From a checkpoint of a small mixture-of-experts model trained on Wikipedia.
Size: 9 layers, width 384, vocabulary 24604, 47.6M parameters.
Experts: 128 experts in each of 7 layers, 32 squared leaky ReLU neurons an expert, a sigmoid router, a shared expert of 64 neurons.
Training: a variant of Adam for the experts, 283M tokens, 4808 steps.
Below are experts of layer 6 (counted from 0) of a mixture-of-experts language model. Rows are named router (the router's row for the expert), up (a neuron's input weights, with its number) and show model dimensions 192-255. Each number is 500 + 40 x the weight over its row's rms, rounded and kept within 0 to 999. Numbers have three digits each.
After each expert's rows: "mostly gets" lists some tokens that are sent to it at least half of the time. This comes from a sample of Wikipedia text that the model never trained on.

# expert 117
router:434528439495443529453542564519556527482568464526540425492471458498479515575504510416542510448585508498490512493460513502527547490531513524496470593547518497505465501426546553531504518527510523
up0:535527527510421493544513555499464532588521587501474480447521495481518570417515525491538487458476475564495509547533499471521566487459469466496445512528546507523495482539510569505465452537512567
up1:491485572531555478515409531491507545485569480513526511543486486493546539519532473499501485449429444475506507476570477509519487536547495540534437396571506390552488512459504510543451533520489430
up2:559433516507541578431480486481397443512474495504486484456535532520494482454537515538554559463453534517430496451570514489586555498477438454530492483491480487458506611453481542508503482526468497
up3:445493500434532517469507557474475490489548473497519503469482507495474503487557567483505557510483474496537503499456462559462523488516509433510522457519485462582469496481428518509502527496518547
up4:454510499591499458503517507519497461456513476493503529524514493481483487534542501467559522539480483545545487523440518498440582481520487489501524545549461527528519531518557491515522544546545491
up5:592445549493536453577482547454487490520439539447491502490521504480480473548487500510483504460498573453508512478498499487477496490475484472473466479555462584424540487538496529526482557429427503
mostly gets: " been", " was", " were", " It", " remained", " being"

# expert 115
router:468511488525511533372517459504624530483466422462521410504469503500470523489529488430492485461568507482521433447467510484460520494501497512497519544554488507528525531480482520529564514478478516
up0:512538492530533531522495511515447478532554506556510480550506515509502507487519539516603514507469482555488534449524462431554470489528573478475512469480525470497464520486483491595495525482416489
up1:499514431496527479525442549525507455547475448521531550479475475505551444465451448491503534538527527482520399502523446466557472480429447530526500471558502520494511538494466482500537533457527462
up2:560466511544427527426453522449512511540506485459524549511467559462508503526503545467531450477472537472533436491394501454435568490549454437435474555562471490529493547446523551514475415524482493
up3:488585481518502584496484423427525535476498426483494464513443486485470420523539560524531562471531535538519496448451516536509529565483522526488464468456548515500515428448500463436479542525496484
up4:468502437473521498409586474512467463469526430496500497500571446505499505556558502478471476494466470487462613463462535439521529552506492487537504471540476496481522492472498533434454513508526569
up5:452474461504477486529473539507425498591446535471479451491461509537582458513455465472491451442518500585493448476450452505404527564594470523520560542548508497494505526452445543527498534542473567
mostly gets: " originally", " mi)", "int", "ess", " Av", "==History=="

# expert 45
router:473453483498559519467476508455594562485515531449482511570512469484501517575453522409552507453583511541507509439426542531435474494464542477537532534502555433531521528435521523593533505475542499
up0:486527500424499450455524533480524483541485542478402510410519454502434547487520516500471558508553509556456491534439542514491446522505547497522542481550471539495442476497484499598556520546508472
up1:458496496488603538507447493548537519551473525497512461426524511516490487439526567506504541528457547519483501578549528477482505521505528493505596497472538597527411515490456447452473568551408480
up2:496498481539543542546501520459510464530469555500421488464506498506471456566535513509490553505484473587596521529501531467491529504528491472537565528547598498467521510581469481513466481542502532
up3:457456550488515474473481517509495533489464475462544425568486453592492486582481524517513541543449501464550537431568552514516430529551563523507463468516511455469484521507526499524488486485506490
up4:479418461537527430499432495466524548515534570486552455545510509487531503532586547474512497512426521467506502473507497537520522510500425426555469514546489474542485486569426555495484562555476501
up5:490501515469495532531493525381474541456519451558466479482485558522506497507496488439532488408479532587541483507470589533411499483467504584533504532515547553498471519523486460512511554519507460
mostly gets: "u", "ta", "ka", "ala", "ama", "i"

# expert 38
router:499467456572539518441491502478557488476517517458491480570486475506504550580466559441564490458599518460493519476501529555469499524444521503477496504454539476566456537481547508566484485467529545
up0:516457460458460465529448573536559514519577602440515459512593531493500542536533492476505476462489486618536498522466524532542528505467495466566540502424470447558489520458511504463454528499527544
up1:570511489529480528483489501423472442500492434491545491518509493573513551525529490552506451569525476569454517476507467473541473486551546513546443518494483536528457483497447456515526448458506489
up2:518502520519430538555519549536498508567512481457475519524458547500509488547544532469518452490505473489489450572586512502476491499460538428490492501432465440487426523521534508433494476528511519
up3:480482458454506459510523445547434472513525523546485516504489566531556529519477471514582450493433487503493501582512523551576546535510526491450507492460461563499464563527468516483540515555477537
up4:454454453503564490533441452529450504480492573483526553545505452453503522469546509500531487454536479482421554545525592490505530576504494479484383512481551497529468542483511541420454543470486519
up5:478571490520475465500428505486488540470489519508565482520452472450563516535507525454518454470502533598465559449520450568483450553458551526517485506505522382548491543531457517528531465521489472
mostly gets: " Khan", "q", " Ali", "har", "akh", "iya"

# expert 121
router:521504523528508582444508557487575532439450454501543513493500549515465512522512499500584445527544487490504530418465488395457507495462474496415561549532495444535486483493468505491554452530536489
up0:524517511470410479538448518535491529459468407467544495578444461458522491486535503516504496439507459472574549508487446458406453484463475519543418506481477517537485499529496504562452491483453548
up1:475562489573513493534535474439504498468464528505509507451516528527519514525545514543568493481526504501572428516507452468482487471505462508561505449525543432449466520511454426542510462553516510
up2:519468575495478522606429430474498470453498526558526523440519617533483480470556556504531491579469465446515491521524471523523544527520574475433489467490435469430503575541494537503528416449529467
up3:459457456440463518607504542513504469535489526484501540473499514592517395541558456566455481479516540503490397539500488526525477522483544521429462507499474524534508496471511517483467519537468496
up4:493515488463471489477503539557474560457544425515550437509467437525480532505479578551495531494520594503544424521542546443502577484517484454511500528529540543461579475492510486487459462532447473
up5:566514549566513564520504527508458531545487543531482490500525506514518505441567436550445515510529504519538560471521472526548515527473486513493478527496461510511506466431472520491546478483445480
mostly gets: " mi)", "r", "1%", " were", " been", " west"

# expert 61
router:502475482536562530392570437463519540478506385491522458554469473551450510491501548468512519557481559530480556495472533516455504537493476445528546595514488439525401550481515511529502525526490512
up0:471468540550470515499513504498516578588505461501476448479496460545507536501521528555511494558478496535495507520462553492519505484516462565592532503564510486517494505514515500522488545555472501
up1:530420483535457486480554544520486449570506479549538455453522534560448457497532557471418467499473511525539525504514556468490483531440431441523518488509423519462440505561511486419522535510437456
up2:492526576527445501417465554500398536446519482540478519472477493504549478532486563438538477594552543513508504473526533454512509525523459459580520447549473473459519488517505441460554417431500510
up3:491467473429468436548508467504453498463493426498462430492544460512585510555568473491432476532494452504489522497508465482545460522495509514466481549465541550444512434525492532413501522514523458
up4:463542498443564532458516496502499519486587571427447504538492524615529486493514614552505516477488467544459451546543510517505463493494502462485431533550496547508518514509390519527487524508507452
up5:450558510485461446461461555523526514534506480454436458457499488572450457508454617485459595541460517538577482592490593529411465541508478488428522526533444474481431518524556509515533520537509437
mostly gets: " de", " Hong", "z", " Years:", "i-", " ob"